Below are experts of layer 3 (counted from 0) of a mixture-of-experts language model. Rows are named router (the router's row for the expert), down (a neuron's output weights, with its number) and show model dimensions 0-55. Each number is 128 + 32 x the weight over its row's rms, rounded and kept within 0 to 255. Numbers have three digits each.
After each expert's rows: "comes before" lists some tokens at least twice as common just after its tokens as in all text. This comes from a sample of Wikipedia text that the model never trained on. Tokens count by the router's weight.

# expert 45
router:177126141081152151057115111132118061087090152045134188124153134100097133195109139138156166173180069125119185110118157105125152138120126140082133157103149103125101110098
down0:096088156076108186123167128169086146086100166148108095098142134176135121142088125146111181154189088133076122130158137115128148146146147177101145131174143100092206135139
down1:131124126105178104132092092118108132153153157165151174129197177160173108128045087114142050141110175149136154103201145112172130111127126153144096175167191139093172100155
down2:178126122168130142098163118144078109126130105189111165147091103149144171123140155177131174182118164096073157083121035123076154127140132162182129112073096155163170131076
down3:135165145116119116086076147151111129099125143156148108101131158075166158130145120162145161120120120147172129095124123129126123167150121087077151120154146168217112101073
down4:158095130122154110143131091122122098099119135138161096059121104169154119104145094099149163054148128136155118161095103134050142089133175164136123122169135178112174190133
down5:164048150059119068176128178135071120132101087122103162130108160140199121118117075095077158117095171141128091164145104128144180104127085150122051106158155137097160168164
down6:127186128069163092112158174150165173165170140153103151105152175132112109108177121102074099130169095084135116150171136098100132070108158141177121139171168083091080149121
down7:101164094168164088130108060169105131139142166199114110143168089150109117121138131136114198151152143220100181142126084134155143154174070143111140155187133163196099135082
down8:143152153077069147064145164075124124166177178133192163131142129129139153124175121134168132135104133094100133120165169174080084192132177132084172117130114106153176150150
down9:064113102144100146106183200151183099150115178115114116177193098111076128131074126112046110125120097159143094117159182103156133206135167155093148091075179133157120132165
down10:160176114182135104105140166166150145126126156152098073126161116120106184167116136091105109138151139142152113112184101111200148132100145117078102095125132093209101176045
down11:156157104104113161065088106138088137120117096172188164091121133131102137110114082140144131128131145153141096106140094112079091093162100047104121160124176182097157160130
down12:114102144165131179079113121156192161118111197073087116140130121148121075085110112108150139156116153162163076106146119115186115152129137156140145091086157107141061128167
down13:143168128147122120119153152113142076174137146104131143124151108102081120151153165123130159138129084112114132111124147196083105103133077121117146144127113126171084141143
down14:163108068118093133127156119111121109113152054079156098145093168114168122103141111136131174145099139109091140130171133121141115149137140133180092124094132155140145119167
down15:131120101132155163162184121102188165108110177144127130211176108090126137101096155054091078121119110136125129160157162146110089154152081124125136161157130123110152164111
down16:135132099170123115146146152103109175166096137115095096149109140160110180120177147129092143101086118110159130077127174188141098154102066126159169137153131070132087167142
down17:191094140108160145175060123073090127127132134099135175119117170113132128154093058000137085105120162121194151161162179145189091117130116092100092095142126092155128135121
down18:103198143096148155164121135094165125146127136100101153117191156152106093118167165078153126126141134136121136152112153133136142158132147158159107118083191148137167128180
down19:137134176114134076154170162159117148105142180128063062090168137153181081156094168107200154092118141163172087157135177184126131069142151101176055160085127142159166112086
down20:173131114103174122131174165165192163124159163160106135132089143150090100122123139136118121159124143096113124120151051129101146158158127130148127172114105106120138166176
down21:153106155124122138168076167098128160180118096131138108121082152104194141201118083148162116109090120114136076126200113103179088151122094113079077132111115115166114091095
down22:188148142163098060083110117175168097162158158187197140141153125117138178173090155143163085205150142091126142159118112087100125145159147106139114117116132144130114111075
down23:141144131130141173117132134139143132113103168114130116117145111118091083062141119110127137085109175169172165106096163136110114131064124132146084117162175124129109102095
down24:151157110080078115112121132086161104098155110125143119126109178109146138170136115153149079142184071089126128169148095138078144193136133123156161109077119128133165160115
down25:133105151131139113127079124115070129141141107157150162170133161151130113086136150107091192165118123163162144133063122144094136149191118179149100149102108174144196091084
down26:169147159133145158088130134074153174056164160166176149127089099144143118091117139145191140141188135109131133126103072077092122155128182099168130127134089098146097103113
comes before: " the", " and", " which", " a", " but", " with"

# expert 39
router:136161161140113130087172087142078089145123152181129143167135120072120135154104184113166069145195097164135138097095081105121110132104137069196167119091126123140126135134
down0:130174150112136140102163113124136144117155151123090160100023149109164131151147132131107102150048149095114143136133104134135143167120098098097183145161168078159098145137
down1:069065115191135106144099162133120210092122158181102139152131115104171169105142119120124118119142186140150128186129151133178093095139097104149169093183113139148123164120
down2:160160140135167154143162165128150179094119093171086101084168125132109107137143091108185170158097096153130088127137133109104130136149182152165112153188138136117198114163
down3:091131166099102099149164124209141060109045133094086102189159154178155137133148175154170170127091135085093137104097143122167131102136151109141077131127127077108189170133
down4:143151165167116082109157096172130124139106105094115178157123138153116084085110103078119100114134122127098176139041099136131101149130140152168149113171087165137118157117
down5:095116159077150162123133127171137158158151184129175116115129074170073124179152090160117179114117139125156139123072125085123130148125186080191119164142096086112100108081
down6:167082138129133047169141169147150160097116127161044120123118123189132168158168131129104080122148081105076115083101135150176107111122072123166168094170129100115114111090
down7:142147135183120131160134128174119095062136146111142168136118161127135087132083177176097107144132109121109161083153168180130100149196098105142130093158164096139127131139
down8:110181108123119111162218118126068096156118154093098136131211129204169184174099116169117115117092176172134105136156137123098093088132112129136099054102129152142097076096
down9:115135104108120132146138113158160088138137139108116136057098179113132110114122124113143156173110113152184194066115111092103147150093139127131188105140113109084160103131
down10:063118141127128093165087150166122070196120136161135136185092106116108144114135102118139131145115112118089125111132176092156168095140145092200136166075099161117181167162
down11:149143125104168102192115102164135168142170100081122128073133133183145175129134099133123142096165121195098111087089211129077152158128113154186084148128144091111169072106
down12:103086129099131141195107133144134121121073134165107160148092142105137143042128126096115100125051100127102144193125119085105111143144154145118182183110144130082064131164
down13:154131141100167130121110164128100121131146146095089120121151118136087122087187125149114103188116165124173143190109101167104129114110138218100178148112095086067094146113
down14:138117107125168086088126167189149121157152098103111129122093099081133124139122155122047107111143140139203132113075147128071120192094134174139113086068101082096159130154
down15:135152092124094131152125095116144132132160180098090112083095119123107135107147072125136105140101108111119171130158156153140084165128205169123085142105159148128128077134
down16:150069118105141171116187171174161153174154064057198085077135143106092120088161157145136177135129129155141181101098094121117113115097102151100166124135147105124092165156
down17:136096171157117120122146080098111158136127086097120132129094085175131114079176180142121194193091117102116130136143101127104123147114136101090144128153155106065087159107
down18:144084126205117087068135116104107106148115084151090154142156142135100136115097162091174124109109132143124120113099140104151154081129079131140129119163135116168085175098
down19:152115138156159129168087099138086086131166113101154151115172073097160141069149155097163125121128164099102128106129109132126138152127058110122188102117171113048125142170
down20:158145131078096160132155142125138179165117113159146155144110150148073133114114097134124153102123095122129120161178161149114080120088123134076085120147147127205179126149
down21:131111146184176155162137088134142056113119061088117131188125156096127168143174131132091094113131091129140066139151126172093150113120141132107078137123082089114164135108
down22:062121167143097122154137140098154125115068172174101147138166080152156083134138128158064142112146206146133154139122100076139142079129148117132146166123172145116150107165
down23:132136115138163081158198065148192159113141155115162153076096129121121126130113122138144159161082112163137115104113104115134107169164196133155102123076131151144088167107
down24:215103066047114128087119160137092186164199086083146091080105158133161115081171094145127147154103142169153115127124166146127114123092145177097120162122176143033061140112
down25:152137150088092075170166147145117114074089114110128115159168119143098178199150121086075146131101072143099098126133153123103127131214087102161143109093133156051133093178
down26:117114127130146081157122126143094191110110139169090173143151111175131111178141128146069107080152094129146134128136124154065140095102122187103148112127070147170134194136
comes before: " |", "|", " %", " Party", " election", " Candidate"

# expert 23
router:129135143124157161116184104133108153127087157119153161100129098153173094084060146113151168129163136126118184145146136139128086144085169107064154157148112152137110144030
down0:114164163153125083118123184126113120131130155127103142159126137130119109182091159133200156085080165110140135049097115049191118107107191124114113158103076050166129161158
down1:131163163148131086185124156157107147168104093136120102116125160119112118122104137098169135120195111143128115082119186137072147094159147086096134126148170163076198229119
down2:084123147112124126167161089132100140168099104102134124120104066159107112086166147134068135077189112107101121093146150141088108108110155119133116195156139107133166157104
down3:109163110090151148095113164155099123095127103133121148127104096092169149106115056079120145132164074100049137129169128147110120107134134127125129151162138123116067083132
down4:144172138131117137186163167154157115105196132135163161052131129166153094123122029124178163146084114106079142095083113125153101132100118156136173101155090095113127143115
down5:120122160136120104242106080105147101111164194163102154085102147144093171032134096106141146087114130136074082120159096089073127146159193136087172132075154139128146128158
down6:142062108061141090110215117128110116135165120177119186095087113118071111140145136105141174152116076127133164110097149089146134087136093126159129125122165102069111107088
down7:125125127060153120147134123179100143167075131111147153146125166106100093214158146200095108055133099130129115108125141090118117115077154117155152121123109119184155106104
down8:099048132148150137102175125072143130149096109114116182107121120157131125100156094143149118128108130089137140180119113059169142111157104131082116162146101116144118149154
down9:123075097120088131170095113095127152097131169124119174109149132104093193088127134088127125091090138154121135108100062094133091115182111135099074133085118154092168105179
down10:130084106083119159116123114105111144161060189111122153126089135133175099150096137092156173098140094093195093167100109160187122118096114122121126075114118167165169123089
down11:162099089095104110131109119181132085068079121086122128141081140101176119123150152116111109062158114114143084175099160130072116120118125127146119104153119086105123180117
down12:111111146150188093135133106091111156132084092138117153090124154149167148125140129132168129102150094000094113103095149113123138088166180132111102165182109159137141142173
down13:084092125150147106132129124091150092098130073150136181209101109168177153115112165112093135142143117139140115148153079125145166126182108124145087153132106079182182165130
down14:168155069090138150101111089111129163131142064132138121121133147153123114086084125059175131141118132066172102156123109169166160140127152136149119150081058105086079138131
down15:113108124131160133181134148108139167194132151144185144126123141115100119129154105137122157161169075161110122131143133083118090136098175125186154088149111151087077082135
down16:177147095142116164111054128130182090196112123096094153101125150150185098090125119129076106106145179115120079130216151175113106131140138154149130159184141109099122143126
down17:143126131131111135181123169203113152147145194104143113117088124113135175082147116113110118150143186133109107139136165124117139109229126110128141111118099142147110090141
down18:146114131110109105184136119152139105127109120108096100170175139123110121061162113187042121204156149151154149113074118185153115116084130130065116121127145146165115068149
down19:123114188133118111101149091113140179111113124138174106126117162163100105151155128133172096131153158116139105143132122173152146123171083068103076157148141124125187118139
down20:094064091143168087098082084088092113130118194180195125129107203123155105132183085071107196158105153131128129125056121143090127101093193152112175196134167152118124130142
down21:074179088162133132108151149154104089118110104120146110149120114116138115135173141193096089119109156141097152136102082075158132104106131105149099167146173161143147180168
down22:127098143105116125156117094172114146132099103111131125159043164092091098111102117083163119141125231137090165123138091155053175094181148128176150156184127157157129126099
down23:161113132186116096135166079076064147115097130166093153106133070166064065108147142150175165138211138142169121053139177136166061117116132122107141110098133101217114150091
down24:115135165104148177121135090138120122116134163158132128119176112171161183120131137167142125131158066135137099117125096145122139141098114171044099081129138146035092119134
down25:086154171114096118104190071120145123166058117152115092159131113126149137162129165184137124082135128123133112135085104088146140142129161103118138121109126110136150153111
down26:120075141086130148143141139143208153099092121129131145128047134154156139162122159149168057145160072127170170175108091119090111134154088133125116119149056100135104174118
comes before: " the", " a", " his", " this", " its", " their"

# expert 47
router:176182124059104141058130182113115116099068176109162224089103114086141131154094184134144148163151087106136168122120099128129104119140113131073150154154153087117134159118
down0:109104131057144123180116137163117131190139109107153170144121140140167100174137121115183096105103149125168107125118219142142115146139166152103138133120132160155158189105
down1:118117111174129059168156079125152147084101104157116077144143079136167135078131128097125088118154120168108104153177166113080156112137081108151205146173114130180093190150
down2:131086108191108146118132137186120101115082195140100168139090147134120143129117115098106154131134035175135175128138143129089114117113101114114126153114145072151174104134
down3:152098158101198115136166126180092168195180099125062069153204163135122133074102120102153129115137111131144130115159141095119058117180110152137068180157169131162160149146
down4:110167179166132159111162176132158112134121104150104159119117117123163099158165094119070142089109112125133105094111120157195147163182104146157126089077078122133140124110
down5:114156097126084204116124049158123149202139193158142138130155088145121150149126120183125130071121161130131096107058141079138159118117138127125103105086091106163162167129
down6:145079140127126120166180138148124101113143143063154101161161071144095136087154158132120130109162127083051128117143134148053097114149083107150097131136101162116176119170
down7:133202141131104129142127180153119130122175088159138105187107177113100160157145140138104133143070139109123140029200108087129122132063169106168171155112142140097113086172
down8:129140108073144144089122159080094140143165151108096211139132116107096151129116100104121126121153079125149157136156097167072138059142161156189134110113113092125078089136
down9:179136105107122169091157143123130058131176097150132091140100167116071117172098084128156107158135118088147087137166160103160157147155108111063116071101172116155143092132
down10:144128113074076115097095125129113108088095108096102152123057161130107089164092105087127149234163154109139133155133135157105128069104126149219109156144189116071135119147
down11:071155093100130127160138132059052101190130123139129134079122125170090146125128128158179122147169122116108107161109063127109135120127196091135151104127066102112149104151
down12:121143141157120135116165098188130112133142153120127119082177140180165128123123131170165093102169115133115152070115095141139136138180128117055098088102096109143114151154
down13:166106126167140124084082115125157148092156120130094129167151170102099147117132150145135116211136139133105157112129166184073130116128087077121093200152121164132101077140
down14:140116083129124105122111126099107164177128069184064153168098131085123129190178125131155098100145128127105137182139105149100108090140118093113128116118143070140114155119
down15:135160155115117129174073140114100142104135102154075082161171176168129150102110199156103141167158128092143142129176136168097175072083122138120110127166066158052100128157
down16:123174154135133190147122144134143123068118150109122171120152115101148139131136094153106164091155105147100151144120059153153160176159166174207106071099131145096109152098
down17:157137101130060107077120124081120101140129149085098181109092179127124107117145161179138104074083124161147141200103061083150139135168138119152103146122128117172113092077
down18:161119184151108110095159146117115132159111046093136069103129073142166153145127133104102052131107093156126086109148113154114124120118128134017119144072179139158105158075
down19:176174160170134169115148184110149106136061065170153134116199118156111135159110101105181136083158134101089065144143132115207139174160117074140162134097037137081137111087
down20:117124104137097090130144145118094152054142093097078076167066148109107108097128098131121153195105167161171173112166124054116142099151115110094170148194148151103139138164
down21:127123138115134121102114144093182114144116167140108119101096167115136168107169152129131133087155106162146166127099078150116119092161129154111095096112122127148130096125
down22:145121099110146139107118151146117155079118174164102121136146136183094193142104087151129153145058121186133138102138121155163108141127130090156090101081134121156139041128
down23:153092111127114175153113106085070144101140108103077137115129163111094160169130123132135125111081135118098147137089078094173154116133118087169147137142106112153122198148
down24:145076104188157140128086141107124156079121151126079138102145174140177134125111111171106142129183133155147211085088097180088148131064082132168116102154123103151163172104
down25:099128148106173089107130104171111153174098148167169124101088129180115170136135131112158124155161079167131109109136091104079134094124109168084072146172157197188058123108
down26:109087128188137119106165099207172126152141116138097129122115083192135120124137167111154103186149128136142081159095167111090139113108130054114156115127106157126136164068
comes before: " the", " a", " his", " be", " an", " her"

# expert 7
router:138153141123150164120148166127155133124079167139146172115108131095149147172107154140198125148168113115149220117097121114077092153100169039097208114098137169111140182114
down0:152157149147152199177086134127136232087140115099117148157118071159152113135151130156114192068149161112140105113091094152130161094044110105090142167133106097142179102076
down1:150131153118094141177149136143122111143113138085078055104146106072110151160138114104104147168150102157134191151176089074129170216142133151111113096156132164112173139100
down2:115114101198082144167147110160158158135165170116098130144145094090164080108064148144117120131102129135146127151094112145135126112125120121138103168081134117130143159094
down3:192125128130113131181105165076130119097153076093121062142134155173090126074179045102118129145110147154087122069130152148120109144144089116172101123110103135145093129175
down4:111087143137102133080114116112103052056128112154133123100051147073130110113119132109142156124122074137139079069120109161138151113093165113173068167114105114142103066127
down5:114079134150136138152131163093169163182110058153152161096166121161111114121099151132133127126166157161132168120049133219153090124166134100167085108159171130144099227181
down6:136166119145137153196085067186128109046163168134189115139108166066080154071101096165138147121054142142157121168155114099159094110126097087109188183152115202119187175165
down7:134064118121151082067152103098146129091125151104140132170099131078100166137136143084101126145116116139111108082148079150102170132105159114101159189090150109144134136135
down8:103131095187146136097135159159117093087149148149122113137122112077094127145132087112125140166179147157127139069144154076133157123218092075164168129103131091171175117123
down9:101089065116089080121100168093085139055114112108042111198138131125069134109146133221105155096085138148123213093130140145186102073099099123079143122112176153180091146121
down10:140131106193088119092167184134201114104095080092203126139120085108139096089117135154158167136145105112140105171140140141150186176099155094119154102096130201122160122096
down11:074117142221190121107158150150100166193152107083138131113129100117139097108108114159126107135107119072131110106089142131086088078134133103128152123138075151148149131158
down12:092149133216161157110141063069156165127124139139112109152071144098117092122081125106136157115073170122145059104071105128187144163112148109127117167085155157140112100096
down13:132108127142146148125168087131085158097116088131128118131169122098123130193141123128126149122149139079118170140182152187094161130107115075159139118146147177111164091132
down14:140148152150154120140107128125085165115167100118117132166162087144111079208144181198154129067094172157142153149099145125169154110152141116113147130149115090135147153037
down15:133117129134112162213159153172195139101149167178152043170096104134095136174116046132129125136135144095102123166103079116144118143166152078132153135154133114111127156152
down16:098139104138098103111134137204104161103129220148108119148129152091114114154117150123130163122154147130132164144165166075138155136093180182105060154137124138145087091114
down17:095112145134107163112097109091089111082113091156137161071139134173126094202170191104110146153171104115123155126145086195123193144062109201114166121124130148099119124102
down18:090145140160130118114127076144167139099094021168168096176059095151104095116094124122103134139178121052150085172100093091123151145113180145079147087150148134104082087150
down19:142100146176072146133163197160141117169128160154134089196146144132116097147136124127105146143098123113088133139153172113110114130131126106126151129131124137179120144123
down20:081166106095145183130142146032116153146133139081060129113108153136184083092128129151142128083094164192133104096164125106083142118162134118156132150111095137133123089131
down21:127224067146132150198162141139145116154118061163094061069163088130179100194169187129120098170106136111124085116134163149077146103164137154129095144133126143145148136065
down22:098062143129138101136134119147176133111115121120187139118172115095088084101139129134170135206095109071152171107168135164108170118151097102089105115152100176115096177122
down23:124135105079184108119196141124132149118115078144132117112164092139081098162123094127099081109141092121102129120150093154121128120098184160184135149102111097162119123120
down24:142151101103145122143150110190084060116184164106147108084134130167168117158124082150112208063107120169150112155084123118138112102108112142114119163146104107184146167151
down25:112132132152161151128152105123145129162136204129115115114099129113179135175138149114079182101119139139114099114131154159166195195077130145140222117138092147139183128162
down26:169148092100112082106188112113164053131181215115090107135133141157131104130152136061090130159151095146183093127167111088138097099115133128103128100166157150135193087142
comes before: " the", " a", " be", " an", " been", " not"

# expert 3
router:151156125084164057094167097078143147089091138101238142110142091133079180142104114112118131159148094090146194184079154106088101155077170126165113078122115124135106115070
down0:116172166111117175085185156118194128181145115157127134095082088121084120136106190138165158184093096109148098124104096085046151143102151161139111177098148127147181160092
down1:139119108122096181165136177103092129143101152178152170150077120115136115075108146128084166128163093061129119135072126193116084195206095157154136155091199112183167146136
down2:090111134096135080112130091126107167151173137170147146109164120093130181162105143116163083159101130191122154165148111147124129154110167079124110137185138106086156101169
down3:212129138108085136087165161163150093137148116167148155155127172093096106112124123104156157138121082096098169157147182114107070135082129110128162183109117168142111137101
down4:141098107151131199126171129154145089127070132131142150138143147187115097156122125100120115137202094129118155178166112130147136129140106151162079135052155095101123110144
down5:107085149138097063098104108129137161108180128182083121131156086166105145141120125126126112132089163147099080092109120173132146116133127135120143118155109134187100124117
down6:108128164098151154099111146084199074126129173131111198140107123154103133112127112151119101064135106108089134109136117150178075139199182128114128119150130122174046123098
down7:124144126170112188128152190117138098158150117084131186146134159164135116085124095151066186090171177077089122095120181141100076183125118119097154102117126182144115126114
down8:154104111155167150175105066150154100141169154135139131082127074127161196095181104179139118132131177118147164161120127126110137137107122151163100131139145137097147133151
down9:156072135169144102087077078110092148131182108066178127126144136146161068147130138184198116147134104105154224171143143090079163080110190152152112118184163133113132133123
down10:149162145105115124143167073078096070148087101130113104115173062070126105166166159141120125115111126134156071080162066124076102165131074094149107132085073147187202119154
down11:099139080159145146115090133121146179074128092125057091127154148112079102147150132126127089160138164138158120144083159081102177118124140118150112163175145121168115083098
down12:151173078101087133107128126129128143155124147045142106116161130136097122123204131147112074107156123100131148145134141136139157122118101122173071112107164148113132126145
down13:093154106073133167117190185139114138073090152145112191135048094096155116104123137111191106091143058097149165120165064121097130134144125114120131165183043154159182108160
down14:092087131124156140113169190070148170095164169164159131165020125112092172156144105092087139161159072033121189142132140215103135106147147149168104132107165105139106114113
down15:084148160158140092092144117120136071126170167150103081095116111063132172152145062180179107160047115184151097120189116057108127126125176107168082098180101137131121133206
down16:134162117110089158134115120195119083200118140118105162187099113109139131103211154138093134161154088155152158171123108121122113183175150091116151138180065121127087136177
down17:163071134061118086088138102162163111100118075090115155104126116133058144131074143092139165094160151144143110118197099136102123078119124200120111082131099149194209117173
down18:170148079123101131130176140137129142092126074134152116121133095140074137140215127195099150104144129112173119151130097043116136122081122149207111115113123131128142128100
down19:152030167124132112069119112083115083131167100146139190137126119111057124173130141092135135152117114100145096131124165137061075179136138158154180156115060164175120210165
down20:138118142117103114160147166078167166059107089136112145184072047118125164167100148152081146101155102103130137121108117148184059114204114069155138109173128164135104150121
down21:125114120124093108193168103106159127092122156114157186122136145168108126066170060130112131103142155078168132083070135152120155091114142102134162136185103160145059161079
down22:092129110127104127112072098148053142129160146214152159172096079181202170116182164119131115139073070157171176154145150153133089103158095124092167142163145137136182133141
down23:157151072170124146131117174122135135128090153110096151194151112156116173076147097109132127128103098111101172140104236081135028132096121158055151165169102067159162109168
down24:092135094089153077110153115109150180087112124131178161118134126134160092109082104073136146142131087174175155172057105084088155085073103159169095131178086173104125140166
down25:155115072142127047161063080078126136096145126127180121189097126126126146133149142122119109164147116098129109087122109188128113144127168109146193166167075142216098152105
down26:153150093086124129135121141105126126151033141153159109195171128082158126123143146145148093090143112101149209127112174078151094135099132124147099136107122117137147166167
comes before: " |", ",", ")", ";", "–19", " –"

# expert 27
router:164191137117113090133164119096152132099086162146216131114173092131137106167080110100146110142141109145141207138067129071085121153100136105125149126139123134168080147072
down0:175137169085125133092123123116146109087145145089165104150110140193123081180143173113135179173156099108143176105067075087092114123107146112147108094144118130131158108140
down1:094179099035064118138163101134170144152092155181097089125159131128100117138129165092090162074141148129132109119093101111151122182115050140154105057112166119147073151084
down2:154094109131125108091161106142157128111135137105148127147167146127069113166142111131091110140152147132144154125121091133116135186155085156106190157202129159125098070141
down3:142131099136137164118180121117142128131088110127129122064133128134125076119147156133115143099092074105140157082123152137148124161115127122198118059067191123115116145159
down4:100126126078120150169107101156149133117091143055134129050135167108160164102117092122146152117092127199093124132139068121142146170104103133159135142149071085132143113102
down5:173103127111135138122123096102088150109141142176136130142136145099119113132173112135160071097137153130113118108141216154124128128081181146174116145157047151101124130120
down6:108158102076120156145133131132129151099201106114098129123158153108089176108147131154119118153153111101148162184059125101128137141122111117073138032141194131063141100113
down7:092133117069160165140172129162104150095153150125158129104140136069102128126144180189152185138169084105118210121150171113087151169097160116088067128116159156055156104142
down8:116122103160144144168109127176130112136161161097064143120093105152167201117080092117058128149134095161136166124110123115158123148152114077102143165099158121104108131126
down9:123181133098117097138112132087169131098141120114120133140105107133155102134125155105109107121120143145123049074039072160126133106126138128111167147158079135198082204121
down10:140093141059136152094171164139071155126136146102121135114109174134140092104140100165129157131147105063101132063103146184094197065203129122097090112116153113156101139138
down11:098159087120055111120111169098125130100159181128097121136106098168143153151144114115107092124076087127077123135076105144072160078089126150097163122057097086181109144116
down12:112182108153106146098093096202135105131170136086129074118074068158122091140106151122126154139155122161129101074099121099108148136119088123104055116126110151060123069097
down13:129104129127101115117107167111089129124141138166117126140142135114162068108141151122151134103147130106125141118148159075125166111098171154140066116114110105115120099155
down14:092149089136108111064101172117163088139146104095145161086204127157102079149138117117135158072133131106072153119121114129168107117090127106154131152137158105159127162092
down15:106127070136165115095106128143153181114119086059172060114182104130117079134118096089080148118190149170102204120173133076097119147142119107172172048077100091120132149122
down16:148105122105145192099148085119138133104152102135179122148189172115099191138136130106114122137128123128142191122157117095107132128169152086123154095145149092056177072176
down17:144128117099143148115125122080067125060116164143193139183112152103105095148114132104133114198157131116110116187157082190081132118128151125144114107193116105075129147129
down18:122140200139157107076111159142123130148144119123136147139079125109177093117135115184117143142047169159078126085154178115131171122103145106098160076118112139093155114174
down19:123076112105105065150119116149166148153049048135053137149126111160149059112158096185138137061157116165129088088129189130106162092082135194100124222096130110194134119151
down20:153063129140123196129127147096129142131152196127114138158130150112130149112132095171140077162145160117120132135098133133167156065166124187149108116193161128140182118182
down21:150118136103105097074083166109167153167090122153157125128135127130153100133094165121179118096079126110177181127148112070127164090155154192129088147139113099127131092145
down22:147155091133107127193122160169165117111112120119185098182152143146085099122086119197105122104168183117120152183108137089144116093161132159110166097142156074106085145136
down23:122128097085079144112133134101137146109103143198132115125092090152108104180138061104169078154100115135138190142120129115134110177072133156179110169106155116097132099137
down24:150086150082154142167117110085177116138158125133187104121154144126137161134115161039101169139100133156149175105178197106112095103090187135126102173124096111102097063147
down25:122136101120157162144129087175102080078104086084115203140175101156113114200101149107146163128137164146108067116126136090138143086125104156108149147146101107122117193176
down26:119114158115100154127110129128138191096110123114147124117185154097113164120089109110095067113137123123149100174155051094132151176164157026103111168165110171075121043109
comes before: " |", ";", "th", ")", "–19", " m"

# expert 31
router:149160111131163122118129139119136131134098174124179114115153097138160147149083134186145098164154058103148183164084136102113170110127142063135131089099166117116117108103
down0:220163157112114114176132120151142128151152120100098068109141094111100130118135117125113120135137163115152133118055099108166134093112151115132116172153112120142112069148
down1:147075176180102090111089069117142134130160173128077091171157160079126159129094149074114046159128188160141126120124159162114103165138163141100096128082106101135138085075
down2:160174144103115109113130109141109101087116097084131112153050104137179143082146125128099071128168121098187129094103113150131133179135097085153135035163168100125169127118
down3:138162060102116170090125115118128159136165197150131115116182164099132144122152106105102130103145064123139100157159163091150117143137134099101158164173062121086094094144
down4:092146167129145142087097193165134118148139064141103110131124143112082153143150142082076043148103148219133149139120145133104101059106117120149108084140091113153079134172
down5:178181088091135130120155157114113138126128112124125175095212120133135131134154121104183123120149089096107087181112141088147095123132129122210141142112080065125118136109
down6:103075128116146082090105130129155113126124101134108117084074137116150122079082146168027136128127133139075133139147100161084203105081166109124092124163124136133134172128
down7:165137131128064147101147142130057157105123133150176128153103160088159116147170077167135176136165093182049089107088094116151131153175117121168117115123102132088095159106
down8:081114128155167097116086111142151197119102129170138127141099113106184106059146195212115191163104108166080161089195075136118091188075062181179074127148160120083111129167
down9:135061192074146080128091181153179120135222164129104110158145143148100107143132169131158154112156108144153128068062132177078125121144148142130158166140118143151157159156
down10:144117115168132077140104177080171174122104203157119125135068097067163126108116149130118125189117144126118121079122125114159096088136134147156118137136096111133139200175
down11:167141132151197095158117165128127126080096173194067130047120098166093167150075086115110153145102164121115146091101131143104122142097107147084117142101177094126193091125
down12:107147176161103110140132130080078083143168148173197142109104095158093122151133138084144062151126121104113135185108114127103087181146134115153185113157113158133151127154
down13:085149134126125147099133081108137119104079138147120155135088126179122138069129165135116138117119125123159169093103115158099169094114039142088141103115142105139177121115
down14:144163140132177087125101139112064182110121086123143123088127119147105156118103090151133141123149058106152134120137122148164138076134074083154152117088145138106147126104
down15:111147113154118150098121153138123123065154143172132134079133120156119107134141120157111139110112147060108131185076074121127135144151142129072113145145138111184086151114
down16:119162118090081131123143096151113193145092117134167156146096062110134169134168107093098148118101089128136102131103137144156099110192152122105135155146128095136087119112
down17:172154142159159129124110150102116138149135149099163119082071177099180144103139167142111107123133105122126118109205123191135124113123116073090069150139122152142120090129
down18:149111127167142131086078124153114118065131159106147065093147212103135121119119130139154104191101152095128131167130162088081121136121178144115131119137125135172129093115
down19:108131141168165125159131131107084075136178078138111211101104124170083142135142134127156182164110119174144134153108104128154113134121130134130092091141099125140123097178
down20:105123100151114181134120169108126089095061129162047119106190101209129158097104169131180121096118140100056178145037101143115129101106191119151120124126179143119198171106
down21:129129134168161170070086081115160128110134134114119147153104115081119138095088090173151180102146147080138193122145156134153112167155137133123170108121081107199094074130
down22:108134116119058201121125155126114166148133125138140108103101144076155156123143133067099099091173183162144093151139172107134142178143125136166122108203107105111107139131
down23:129128107140108119127121129144157080123118097084208120143129140178155123154122144092167139171106149078133141068158118191145081067101092188084110132142162058168206125127
down24:137157144123129147128161082127129140123147144099177135110117117158124158117127093100192128060071131073162147172098122170139126061144142203129143146154142104139134114118
down25:117110116130142109129109179087154128123070035170152130119195178128038138100117090149134188097113090113117139167091166117093088119161100116138146062204115104153107148100
down26:166188147090115108091124147144162110113108085084137121145114108191061099122140070174131171088116194107142167072073113163166101172126116154081112175099088079110170148147
comes before: " |", " (", ")", "'", "\"", " m"